Experts of a small language model.
Experts: 32 SwiGLU neurons an expert, 8 picks a token, a softmax router.
Below are experts of layer 3 (counted from 0) of a mixture-of-experts language model. Rows are named router (the router's row for the expert), gate (a neuron's input weights, with its number), up (a neuron's input weights, with its number) and show model dimensions 224-255. Each number is 50 + 15 x the weight over its row's rms, rounded and kept within 0 to 99.
After each expert's rows: a language model's description of what the expert responds to. This comes from a sample of Wikipedia text that the model never trained on.

# expert 13
router:89 74 65 55 57 68 51 59 58 22 38 47 47 59 43 24 45 45 30 50 24 46 32 27 41 47 18 47 47 50 55 48
gate0:47 55 51 53 37 78 75 48 50 40 49 76 40 38 45 35 66 26 54 37 50 56 27 52 53 52 58 37 46 42 29 41
up0:61 62 47 38 33 64 53 31 51 38 41 77 51 48 49 57 58 17 42 37 70 93 36 58 27 47 32 40 48 45 26 35
gate1:45 60 33 31 56 39 63 58 47 36 60 52 74 55 64 45 23 74 26 56 54 66 30 29 69 49 61 53 70 66 71 57
up1:32 22 35 28 75 54 75 54 54 33 56 46 52 66 49 45 66 47 40 35 36 48 31 51 51 50 66 63 41 43 44 59
gate2:56 37 75 36 68 51 25 62 46 66 43 87 28 49 48 37 72 37 19 45 49 51 37 66 60 27 15 79 52 50 27 62
up2:72 32 65 34 77 24 42 44 42 72 38 63 28 40 32 50 66 40 31 26 38 44 47 79 43 30 25 71 55 39 19 58
gate3:45 61 20 42 64 54 35 56 35 56 26 40 53 80 68 58 51 46 46 49 48 55 62 59 37 71 54 47 72 45 36 55
up3:54 59 76 33 37 49 23 54 31 30 44 62 62 53 27 35 39 65 44 37 45 77 51 28 28 55 39 53 66 75 40 52
Place and personal names

# expert 38
router:44 40 43 49 55 35 43 67 49 75 78 52 53 46 47 55 61 21 22 59 40 47 56 63 49 27 46 50 32 59 62 54
gate0:43 23 10 38 44 58 44 63 31 45 40 49 50 57 37 66 63 59 71 26 37 43 27 49 63 49 48 49 72 56 50 28
up0:52 32 30 35 73 69 50 82 44 79 27 47 52 56 28 56 73 24 55 42 36 66 72 44 42 36 47 58 89 74 41 48
gate1:52 49 51 51 49 42 53 50 43 46 47 71 71 23 51 34 13 23 36 52 42 71 41 64 62 36 61 47 73 42 53 39
up1:55 50 52 35 52 40 34 50 42 55 50 63 79 17 45 60 29 24 24 52 48 73 56 55 43 44 75 43 62 71 62 42
gate2:48 79 50 35 61 68 53 36 50 70 35 56 76 59 78 50 72 52 39 32 56 23 64 21 61 54 11 49 45 64 43 36
up2:42 60 60 52 59 62 42 49 60 47 60 43 51 73 29 70 52 49 53 49 65 66 59 56 31 40 63 49 27 62 66 68
gate3:43 19 67 45 56 42 34 37 91 55 48 56 43 55 43 59 54 37 43 54 51 74 58 77 24 49 78 59 75 36 42 68
up3:43 83 26 56 48 99 78 58 43 58 29 55 54 50 44 59 68 30 66 42 39 52 44 61 58 52 04 43 43 32 45 40
Copula after subject

# expert 61
router:41 33 37 38 48 54 42 63 66 28 41 64 49 57 34 46 65 77 42 44 47 60 61 77 37 47 66 70 68 53 29 66
gate0:50 49 50 47 33 50 63 52 57 49 44 59 30 38 43 28 53 57 60 99 56 48 62 60 73 28 92 47 26 35 60 09
up0:43 46 18 34 32 58 54 47 48 37 30 45 44 27 27 70 55 47 41 85 45 48 71 37 48 43 66 72 43 63 58 36
gate1:39 55 63 39 46 44 32 56 56 71 35 41 55 49 33 41 64 41 53 44 47 41 41 57 17 24 54 34 40 64 45 50
up1:44 58 60 59 83 54 57 45 33 49 52 34 55 39 56 29 32 39 51 48 65 84 25 67 76 47 59 39 46 55 69 63
gate2:61 39 32 56 66 50 57 23 69 63 49 31 37 43 36 47 70 45 56 83 41 28 41 45 41 80 57 44 59 29 53 66
up2:82 41 75 47 51 54 57 54 40 49 39 35 43 43 65 49 06 48 52 25 55 40 69 39 62 54 47 41 20 47 44 53
gate3:41 43 49 64 29 49 63 66 59 57 45 69 58 43 21 36 73 70 27 79 20 70 81 58 46 60 59 40 48 76 72 73
up3:62 47 21 57 46 46 59 50 44 50 62 57 42 47 80 44 34 34 44 29 54 61 46 41 49 56 46 44 48 50 73 35
Indefinite articles and pipes

# expert 1
router:41 48 28 58 55 59 74 59 47 58 45 65 30 61 55 32 52 61 70 29 25 28 42 59 50 38 50 56 58 51 50 38
gate0:41 36 43 42 59 50 71 35 54 63 25 35 62 52 35 50 57 53 46 39 34 54 51 51 74 32 67 48 54 47 64 39
up0:30 56 42 47 47 64 46 87 24 32 48 29 54 32 42 56 32 50 16 80 72 64 53 34 31 40 70 36 55 52 50 62
gate1:20 39 38 57 55 68 65 28 50 35 42 43 56 74 39 44 46 10 62 32 57 59 58 63 67 27 33 72 59 50 44 63
up1:38 36 42 42 61 63 57 50 56 31 43 50 45 75 27 47 39 08 44 14 62 45 68 53 39 35 33 54 58 58 69 56
gate2:70 61 50 42 57 54 43 51 50 47 40 45 52 72 59 25 53 40 56 35 48 62 60 58 53 60 45 42 49 77 49 49
up2:28 50 42 47 24 49 47 65 83 18 47 35 64 20 51 31 50 64 54 45 66 17 48 55 60 49 45 30 40 64 49 64
gate3:73 31 51 44 62 48 60 50 57 56 55 64 56 16 39 59 78 58 49 63 18 16 48 52 68 67 48 55 48 46 28 43
up3:41 63 21 45 82 40 64 43 52 59 57 48 52 17 30 55 53 66 28 49 26 48 62 56 41 52 47 50 32 61 40 57
Census and geography function words

# expert 15
router:32 57 37 59 37 72 58 73 49 46 55 65 55 24 46 69 42 43 59 34 60 58 62 50 74 33 24 54 43 40 52 41
gate0:35 78 41 63 45 60 47 32 74 73 39 36 46 45 53 60 63 68 54 59 52 39 27 40 66 47 68 45 31 65 66 50
up0:53 79 35 29 39 24 42 65 45 68 65 34 38 65 62 58 41 56 72 36 36 42 62 47 34 41 66 60 31 46 50 68
gate1:53 36 34 51 56 66 68 73 63 62 50 65 50 36 54 38 42 51 59 38 32 55 35 43 35 45 61 23 59 50 53 46
up1:52 54 26 49 45 64 59 72 52 71 68 62 47 63 67 35 46 58 61 54 38 51 60 52 51 45 74 55 51 38 50 20
gate2:33 22 48 33 61 42 02 54 44 56 55 66 43 43 30 58 76 34 61 34 44 30 42 27 42 06 52 86 61 45 46 52
up2:63 57 44 42 43 51 50 36 66 55 53 43 51 46 86 47 34 49 37 80 39 52 48 75 39 56 19 45 25 55 63 63
gate3:74 52 62 52 41 65 42 34 49 40 58 61 36 61 51 25 71 36 35 57 46 28 53 40 63 69 26 65 75 26 50 50
up3:37 38 50 47 63 53 65 27 46 72 37 44 45 50 29 52 52 75 44 37 58 49 40 42 58 23 42 26 30 72 42 35
List and track punctuation

# expert 26
router:38 89 51 63 56 60 37 66 51 53 44 45 48 54 56 33 78 52 49 61 51 76 30 12 43 45 54 16 52 47 48 45
gate0:39 46 62 46 42 25 31 29 61 63 48 66 75 30 51 39 25 56 41 58 36 71 57 55 50 41 49 15 70 66 40 46
up0:65 54 58 35 30 78 58 42 46 43 68 39 45 54 52 40 46 44 66 26 39 50 49 21 62 45 59 58 34 42 67 52
gate1:29 42 54 46 58 55 47 72 46 58 75 43 50 43 42 49 43 57 41 63 60 70 36 78 41 66 80 49 57 39 22 55
up1:81 49 49 44 33 34 64 38 45 32 21 36 30 72 60 42 48 34 69 42 34 31 62 42 70 28 29 41 39 41 68 27
gate2:59 54 21 33 52 30 50 78 50 48 24 53 39 48 55 74 33 42 51 38 56 66 66 47 71 94 69 50 53 66 28 52
up2:64 60 49 61 60 20 57 25 40 42 54 33 48 45 54 54 27 37 59 45 75 67 64 44 52 73 88 27 51 67 30 60
gate3:31 62 81 54 60 50 26 75 54 41 28 40 89 52 42 37 72 56 58 32 46 49 50 33 35 59 71 43 74 54 58 29
up3:76 35 37 44 65 55 44 39 50 43 72 38 37 78 57 62 27 40 28 66 76 40 24 91 63 76 35 59 25 17 54 72
First names and endings

# expert 55
router:52 42 52 68 32 55 35 34 35 30 83 54 70 47 46 42 55 49 61 38 46 42 24 41 32 34 36 12 29 49 34 66
gate0:59 53 37 36 39 58 42 50 53 44 23 39 46 45 49 47 48 50 69 19 37 50 53 41 75 18 42 63 16 45 41 49
up0:75 52 33 38 48 55 30 57 44 19 62 28 69 41 41 76 40 62 49 36 33 68 33 46 44 40 48 41 55 54 54 61
gate1:68 24 29 31 75 37 47 68 68 42 30 67 47 36 56 31 47 32 58 70 30 34 63 43 44 36 36 70 29 51 39 56
up1:27 69 72 39 43 53 64 48 42 70 32 36 26 53 69 56 39 48 41 44 73 56 43 78 48 70 67 63 55 34 81 39
gate2:29 47 48 76 81 50 43 45 55 45 38 43 57 43 48 64 44 57 53 45 44 43 62 49 62 33 47 91 61 64 51 45
up2:53 43 29 50 61 67 27 30 59 47 52 46 66 37 45 68 45 66 60 40 18 63 42 35 31 36 47 67 62 66 46 54
gate3:64 30 61 45 42 48 35 35 40 35 67 46 38 52 38 52 55 53 48 42 50 47 87 51 56 50 70 73 49 62 51 54
up3:62 64 71 42 55 65 53 56 38 37 47 40 53 33 17 66 70 43 50 56 36 57 47 31 54 32 70 40 46 51 33 37
Concrete common nouns

# expert 19
router:34 38 48 60 25 71 47 55 43 46 41 58 52 39 78 29 43 29 56 24 46 59 58 71 42 22 68 41 47 55 83 48
gate0:36 57 49 60 73 77 43 69 68 94 59 64 31 74 65 30 68 39 30 48 57 49 52 42 63 57 55 64 31 46 60 52
up0:50 50 49 67 13 48 70 49 52 37 48 65 33 39 43 92 44 40 58 94 38 47 43 46 76 75 40 57 70 26 38 26
gate1:47 31 44 38 53 36 57 25 34 52 39 35 68 50 57 44 34 59 51 43 81 54 52 59 29 25 58 42 64 45 42 70
up1:64 73 48 65 51 49 35 79 97 51 46 49 41 52 46 66 47 38 47 62 35 56 32 44 65 73 60 42 39 59 52 38
gate2:41 57 74 46 54 58 29 39 62 46 61 44 53 48 52 77 59 50 50 36 56 47 56 41 67 43 66 63 26 64 68 59
up2:37 19 66 37 38 50 64 53 52 49 38 56 64 33 58 57 57 43 49 45 44 45 63 73 44 51 67 54 44 78 62 66
gate3:45 45 20 48 65 41 63 42 74 36 57 49 50 61 55 36 38 67 16 77 82 44 46 46 73 40 47 53 60 47 67 70
up3:62 34 60 53 31 34 37 40 43 52 54 54 40 51 64 41 61 42 66 19 38 48 42 47 54 65 49 54 55 33 44 33
Sports article determiners

# expert 49
router:53 29 40 48 54 36 64 21 48 48 45 53 39 35 56 45 54 55 30 68 54 63 51 42 44 67 47 65 42 53 17 61
gate0:48 50 63 67 66 63 30 34 66 52 32 69 57 38 48 55 51 42 71 30 65 37 38 60 57 65 59 40 56 48 58 57
up0:52 37 38 49 73 28 25 52 54 54 47 42 52 31 64 65 38 49 49 48 59 45 38 82 64 70 44 52 53 46 50 50
gate1:52 59 32 44 50 68 13 49 47 39 57 44 52 35 22 60 53 52 62 60 48 55 72 53 43 51 45 45 70 61 42 60
up1:77 25 33 53 43 63 72 41 61 70 41 48 63 55 47 79 64 38 53 44 52 28 70 27 51 39 42 45 30 37 35 66
gate2:45 36 19 48 48 31 51 19 42 51 71 46 36 50 71 59 41 37 31 70 47 57 44 64 41 65 54 63 34 37 58 65
up2:44 48 07 66 75 80 73 51 47 70 62 62 45 28 56 64 51 41 65 57 38 67 69 40 53 54 20 54 26 37 67 58
gate3:49 64 41 85 55 30 49 59 54 24 57 48 50 31 26 37 26 36 50 61 39 62 36 46 45 65 45 54 66 70 48 65
up3:51 55 65 53 54 56 43 57 25 48 45 33 41 65 70 52 70 61 63 38 61 19 31 72 49 45 63 50 40 34 69 41
Score numbers and letter pieces

# expert 21
router:30 52 78 57 65 52 40 44 28 50 44 58 48 36 26 49 49 30 47 73 60 74 49 25 26 37 85 21 72 58 68 65
gate0:31 90 34 55 52 32 59 68 50 29 67 64 62 28 56 45 51 60 55 80 61 46 56 57 46 36 81 33 65 64 78 51
up0:48 35 43 58 33 38 67 41 50 39 52 34 43 49 87 51 53 41 42 72 50 64 60 34 59 31 67 48 57 70 47 68
gate1:45 54 63 56 57 58 42 40 53 40 40 60 42 59 56 40 53 48 63 35 39 44 61 70 54 17 57 35 58 57 66 45
up1:53 49 44 39 67 52 26 59 45 37 40 64 39 34 45 67 53 64 54 40 26 38 66 54 45 27 44 47 68 82 53 58
gate2:40 58 62 29 50 63 29 53 07 65 69 32 46 35 34 69 43 54 31 78 42 68 55 51 54 37 48 49 63 72 52 65
up2:31 26 70 45 75 50 44 09 63 51 69 73 32 36 57 45 49 54 54 75 53 35 37 52 52 73 54 79 41 51 40 38
gate3:60 55 39 41 61 40 54 55 37 26 40 52 52 62 45 74 66 47 52 53 56 77 58 28 42 42 57 25 78 59 60 35
up3:52 43 46 46 24 56 30 34 57 74 47 45 48 41 61 06 40 45 63 27 50 37 57 61 60 46 58 73 28 40 45 61
Biography titles and roles

# expert 41
router:67 49 55 32 32 43 66 71 43 24 68 47 65 35 41 36 43 38 64 45 58 53 27 54 31 51 50 77 55 37 58 29
gate0:26 69 60 56 43 51 68 73 40 61 50 62 36 51 37 29 54 30 75 51 47 42 73 42 46 70 38 47 53 78 63 77
up0:28 61 78 40 60 51 27 48 46 66 60 48 65 24 49 21 61 73 38 56 71 57 48 28 55 42 78 56 45 37 49 38
gate1:46 58 58 67 63 66 54 72 31 45 63 42 43 40 51 48 19 51 49 53 74 89 53 49 74 74 79 66 35 42 27 48
up1:39 55 46 37 70 52 31 47 44 50 12 42 53 38 38 78 52 62 47 40 65 30 58 52 53 61 49 40 43 46 72 29
gate2:53 43 65 29 49 66 50 67 30 49 58 20 60 52 25 58 60 39 44 48 60 49 50 49 35 48 72 64 45 45 40 73
up2:64 46 44 43 77 52 55 51 33 55 35 27 59 54 36 67 54 50 53 32 33 50 50 49 64 39 42 58 59 35 38 68
gate3:52 43 34 55 47 71 98 33 26 46 05 58 42 40 49 36 42 48 36 50 60 57 59 59 58 67 34 27 71 68 45 56
up3:45 53 46 58 50 56 77 33 47 45 46 47 41 51 52 41 44 58 48 46 50 45 56 72 38 67 54 42 61 53 40 51
Closing quotes and name ends

# expert 54
router:53 53 64 31 65 42 39 36 56 52 71 48 60 54 55 73 58 58 36 83 30 53 72 63 47 61 76 42 41 56 43 66
gate0:53 57 37 24 47 56 50 25 64 35 67 69 35 45 44 46 23 26 32 54 57 58 67 63 60 70 60 41 63 58 63 60
up0:52 39 68 47 62 77 47 76 67 80 62 73 53 50 60 70 81 59 35 37 51 51 25 50 69 45 45 39 38 31 66 46
gate1:16 82 70 38 48 58 54 43 25 32 41 65 53 52 50 48 31 80 62 59 46 41 31 28 78 40 57 58 65 69 61 30
up1:69 41 25 70 45 73 44 25 62 36 51 48 35 51 24 27 58 16 35 34 55 53 62 39 42 39 31 51 60 37 43 51
gate2:57 59 36 26 40 64 64 50 39 25 37 58 52 60 40 56 45 66 22 52 30 58 64 64 66 51 47 44 27 41 44 66
up2:30 40 65 54 53 38 19 75 40 76 60 42 43 47 43 35 27 33 62 49 87 50 24 27 43 61 48 18 86 73 54 34
gate3:57 38 67 66 58 72 32 42 43 71 62 41 28 68 53 45 38 42 46 62 57 79 64 58 45 45 55 55 55 50 71 54
up3:54 50 43 70 49 50 22 55 43 66 53 64 52 30 39 71 57 45 25 69 42 82 43 49 31 55 62 56 42 46 71 54
Inclusion words and shipwrecks

# expert 32
router:28 58 52 18 39 45 55 58 57 32 44 21 74 39 33 57 63 69 52 72 69 50 53 41 59 67 65 76 44 66 24 41
gate0:39 73 42 24 44 27 35 69 76 63 52 28 39 61 53 47 74 53 52 75 40 34 45 45 42 55 49 53 55 44 57 51
up0:49 36 41 73 42 48 45 52 30 33 61 58 51 35 48 52 63 56 61 46 57 29 44 57 50 49 41 61 35 54 50 59
gate1:53 39 53 19 58 57 61 66 52 58 21 49 41 56 53 57 75 46 45 63 30 56 26 48 45 52 60 47 50 40 47 41
up1:56 60 32 43 44 58 64 57 49 64 26 54 42 40 42 47 64 42 57 58 46 50 32 49 46 53 52 42 41 35 32 36
gate2:33 75 77 37 51 41 45 51 69 47 30 40 61 37 51 54 57 47 41 58 50 54 54 35 39 33 59 35 39 59 44 45
up2:57 50 67 29 59 53 48 49 62 48 47 50 61 58 55 45 48 35 50 51 53 55 50 45 47 33 69 43 47 51 47 47
gate3:49 63 56 47 45 63 20 58 51 33 44 54 37 71 81 60 49 37 43 47 47 78 57 47 43 49 72 51 51 75 47 53
up3:66 48 39 59 49 59 55 48 45 46 55 71 41 41 34 60 57 60 56 29 48 39 56 45 51 54 17 51 69 30 56 44
Years and dates

# expert 17
router:34 41 19 40 40 59 22 76 76 53 81 61 34 57 44 61 50 13 67 69 37 39 62 49 86 29 36 43 59 45 38 36
gate0:38 60 78 53 54 64 47 51 65 77 55 59 20 62 49 31 51 37 33 43 68 72 74 36 37 49 75 25 46 67 48 55
up0:67 50 35 55 50 35 77 38 43 41 50 34 60 39 34 40 63 64 44 51 46 53 54 41 37 58 50 67 20 25 46 46
gate1:46 54 69 45 54 60 45 42 59 58 64 40 47 49 56 61 29 36 36 57 58 43 39 42 63 77 43 59 59 48 43 57
up1:40 74 70 68 41 42 36 68 30 50 81 48 51 49 69 91 37 25 44 52 92 55 52 42 50 52 61 40 77 70 27 31
gate2:47 44 34 35 36 75 48 66 35 51 66 63 44 52 54 62 67 68 59 46 38 48 42 40 53 41 47 66 68 40 58 47
up2:35 54 50 50 54 51 68 60 36 50 56 54 47 61 40 55 50 42 70 33 35 21 31 45 47 51 20 52 46 46 52 42
gate3:55 17 63 37 49 56 24 45 67 76 81 48 66 27 49 58 45 35 62 43 72 44 75 38 64 41 62 51 34 64 61 36
up3:43 64 43 61 47 64 66 19 50 40 38 45 59 40 09 33 66 62 56 55 68 38 90 64 47 40 30 56 62 49 40 60
Hyphens and table punctuation

# expert 9
router:32 59 60 27 54 32 70 54 32 51 71 57 51 46 51 27 18 37 57 40 35 56 46 56 68 56 57 82 35 42 29 60
gate0:58 27 36 48 51 49 46 59 55 47 30 43 27 45 71 67 44 51 51 48 33 56 51 73 33 71 51 57 25 76 46 61
up0:56 42 52 50 54 40 43 56 68 52 26 53 11 59 88 61 46 57 66 56 23 52 64 69 44 50 45 70 28 50 29 54
gate1:47 59 48 37 27 40 32 52 64 57 29 41 63 56 81 33 44 41 57 54 35 52 33 72 51 84 51 46 56 45 36 38
up1:70 49 28 67 49 57 62 33 43 45 48 54 45 75 46 48 40 58 73 59 36 50 11 63 53 51 18 32 34 24 52 44
gate2:67 26 67 52 41 58 37 40 51 77 56 53 21 45 52 62 35 29 53 25 50 22 49 63 85 64 41 60 49 34 59 35
up2:25 41 60 38 45 27 32 59 37 34 78 58 68 44 33 41 41 70 34 69 47 75 53 42 47 47 67 37 40 63 39 53
gate3:48 63 40 34 35 44 61 40 24 31 74 26 58 45 72 23 26 45 56 55 31 53 51 64 44 70 49 73 41 60 49 34
up3:51 52 65 55 42 50 84 52 79 51 00 68 39 70 60 74 53 36 66 57 74 62 27 41 50 59 42 59 53 55 22 58
Name-start word pieces

# expert 35
router:30 63 56 58 39 56 63 63 61 35 35 44 60 71 36 57 55 65 87 48 42 56 79 56 58 68 59 62 61 29 20 35
gate0:49 44 57 51 58 43 53 54 60 61 32 40 52 46 31 25 43 73 54 54 39 46 55 37 63 54 49 48 67 58 62 15
up0:60 53 63 32 35 34 58 57 39 38 29 63 77 53 59 15 54 25 60 45 51 55 49 69 55 26 54 58 57 52 58 49
gate1:68 60 29 54 58 47 50 31 67 68 63 39 53 64 67 48 47 27 41 47 24 74 57 72 77 61 30 10 32 40 61 51
up1:39 51 62 31 42 39 45 41 28 42 35 19 81 42 36 52 54 58 56 53 26 42 54 65 53 69 21 27 38 34 41 53
gate2:49 40 41 47 61 52 41 81 55 65 67 45 60 66 48 39 71 39 24 50 45 30 33 58 81 46 30 44 46 41 61 48
up2:68 63 50 42 50 46 54 92 44 50 49 67 88 49 19 30 58 44 11 67 40 54 33 31 83 57 50 65 71 55 47 38
gate3:39 31 42 26 47 61 45 58 34 39 44 43 44 45 52 54 48 79 55 69 39 59 45 63 46 59 55 69 46 64 70 35
up3:50 46 71 47 69 50 44 46 34 72 83 33 42 26 47 60 51 64 51 48 29 58 26 35 32 24 43 64 48 61 59 24
Years and numbers

# expert 51
router:65 71 64 58 63 41 64 43 39 74 44 75 26 40 58 55 57 44 64 47 51 72 42 56 51 40 45 45 77 52 42 52
gate0:67 54 58 56 51 66 44 34 56 64 65 24 66 73 73 66 30 47 65 54 46 47 32 56 54 59 58 34 31 41 51 22
up0:33 32 45 59 51 70 51 61 43 35 55 65 43 55 81 52 56 51 67 37 67 37 53 37 90 63 42 44 46 47 42 34
gate1:73 65 49 38 59 35 42 24 46 61 43 63 66 31 62 56 34 30 40 49 58 76 59 51 31 63 43 55 69 67 38 58
up1:59 48 61 61 51 57 39 53 40 31 55 29 28 82 65 67 37 36 58 36 48 48 48 57 53 71 30 53 19 31 78 67
gate2:51 67 55 44 60 48 45 39 23 44 45 54 46 39 50 38 46 66 33 47 53 83 73 60 59 30 72 26 61 54 57 35
up2:59 48 43 33 62 41 35 27 55 51 37 56 28 40 33 57 34 59 60 41 44 60 59 64 43 34 28 65 74 75 60 58
gate3:31 64 42 60 39 49 37 44 73 58 55 41 29 85 55 31 53 52 24 47 53 46 70 68 37 68 81 29 39 49 28 33
up3:58 35 53 40 33 63 47 68 42 66 50 47 76 42 48 45 68 49 67 50 48 22 31 28 72 63 56 58 47 28 52 55
Narrative pronoun subjects

# expert 0
router:43 50 43 29 68 33 64 31 73 56 65 19 50 46 44 43 65 63 50 55 48 55 63 48 66 66 71 39 62 64 57 46
gate0:46 76 32 30 85 60 54 53 61 66 64 43 36 46 53 56 33 71 67 32 46 22 44 42 21 31 53 60 44 44 38 68
up0:49 62 49 69 34 63 40 53 12 69 37 69 32 58 55 52 38 33 54 12 47 58 36 48 35 39 16 46 55 47 47 39
gate1:61 27 51 51 49 45 43 66 60 49 54 52 38 13 62 34 47 20 45 37 51 49 40 43 47 35 60 52 66 39 10 59
up1:56 55 42 62 35 72 35 47 65 62 60 52 43 81 33 59 32 59 80 63 43 44 65 44 54 75 49 38 48 57 79 58
gate2:30 52 66 60 48 41 54 34 56 50 50 44 59 18 43 36 41 55 28 64 56 72 60 68 22 64 81 22 45 79 71 86
up2:49 37 31 55 82 65 34 75 40 60 23 43 45 63 69 67 68 45 60 56 50 20 45 41 85 44 26 68 62 33 26 28
gate3:45 26 62 48 43 45 78 40 49 48 63 56 48 88 56 41 22 37 72 48 53 40 39 84 62 68 70 44 46 43 70 74
up3:59 64 55 68 66 41 45 84 28 48 50 63 70 42 64 65 62 06 58 33 57 36 35 53 55 62 32 41 78 28 48 65
Numbers in tables

# expert 18
router:70 41 55 44 44 51 41 55 22 40 72 48 82 51 69 49 30 41 51 29 48 35 57 69 72 56 55 50 51 47 48 36
gate0:66 55 16 65 77 40 27 59 42 55 56 44 71 55 42 67 50 27 62 61 49 36 49 14 29 49 38 39 51 53 59 59
up0:67 54 38 72 59 41 55 57 47 71 40 40 76 49 35 53 57 19 46 40 24 59 56 33 21 52 39 50 44 60 38 72
gate1:61 54 73 46 70 43 55 54 49 66 52 54 38 37 53 74 52 25 52 25 51 38 42 51 32 67 36 75 66 31 48 52
up1:42 41 33 40 68 52 43 72 24 50 61 39 54 36 49 48 54 30 50 52 41 49 53 80 58 56 00 67 74 43 54 53
gate2:59 18 51 58 50 70 59 54 42 69 35 53 41 55 52 26 43 58 52 47 51 73 52 58 73 55 49 40 49 48 43 57
up2:24 91 32 54 59 30 45 59 67 52 49 42 45 49 51 67 63 64 48 57 39 40 40 39 10 44 66 49 39 44 48 42
gate3:27 30 74 44 57 49 33 70 56 41 59 30 62 39 49 55 36 63 36 45 40 76 26 48 45 48 64 49 37 33 59 37
up3:54 27 57 54 42 51 36 55 59 13 63 21 57 47 57 70 27 46 40 45 26 65 29 50 52 69 68 50 61 49 57 41
Mid-word pieces

# expert 25
router:46 78 44 62 66 56 36 33 30 52 87 44 44 47 51 19 57 49 50 51 37 71 55 04 45 41 79 25 55 69 63 60
gate0:45 44 50 22 62 47 36 47 77 53 74 64 67 46 69 42 43 54 88 54 42 74 45 57 54 35 85 39 58 53 75 43
up0:73 56 46 38 54 34 49 57 86 75 69 55 64 40 75 65 13 26 69 60 16 49 43 48 61 46 71 10 69 51 54 30
gate1:47 78 53 42 48 61 38 53 53 14 46 74 45 43 47 50 32 50 67 43 65 59 39 67 55 54 55 47 48 67 50 37
up1:56 42 61 65 52 32 72 43 28 76 46 48 54 42 40 82 52 48 31 59 56 20 53 54 25 74 50 74 50 31 27 23
gate2:34 21 41 51 45 33 61 52 19 28 35 53 49 63 58 25 59 55 46 38 52 72 61 57 64 61 54 53 42 60 34 36
up2:61 54 73 61 50 52 32 54 64 50 46 57 43 46 57 69 52 58 67 78 49 28 32 72 37 69 41 58 53 42 50 70
gate3:76 31 60 38 41 43 43 32 57 75 39 64 42 30 47 48 41 45 42 32 49 50 27 50 43 49 69 61 69 39 44 53
up3:24 54 47 48 60 66 34 59 44 43 43 45 85 75 69 17 57 54 54 52 54 65 40 55 48 40 40 54 46 66 60 35
Career event verbs

# expert 43
router:52 46 62 39 57 64 53 48 54 38 76 58 62 43 55 31 67 74 45 43 51 51 34 34 72 37 78 55 56 59 44 50
gate0:72 61 30 21 67 56 57 51 60 44 62 33 62 51 43 51 33 59 36 50 36 69 84 45 37 47 55 45 20 64 55 70
up0:68 62 50 28 24 56 47 63 33 50 68 37 63 34 32 18 46 77 39 59 50 57 66 46 43 76 36 64 44 45 46 85
gate1:59 28 55 45 63 40 52 60 52 43 67 40 38 69 98 42 25 57 50 64 49 58 56 52 60 61 74 76 45 56 48 66
up1:25 47 33 66 39 37 57 30 40 47 44 56 55 57 38 62 65 35 55 29 57 43 26 65 53 46 43 38 44 71 31 34
gate2:36 63 41 32 56 48 34 24 42 37 37 60 55 63 42 37 52 39 63 69 59 46 39 52 63 58 35 19 43 51 53 45
up2:48 38 56 77 49 51 46 52 50 69 69 53 45 33 34 48 61 37 51 61 60 48 39 40 33 49 24 63 43 65 59 54
gate3:41 54 40 52 61 53 60 28 15 44 62 57 52 48 63 38 29 61 41 48 55 50 72 63 59 78 28 64 56 44 51 53
up3:44 54 67 57 71 59 65 42 57 52 52 50 46 63 38 60 66 41 74 63 71 22 44 45 29 41 47 48 33 31 52 37
First names and name pieces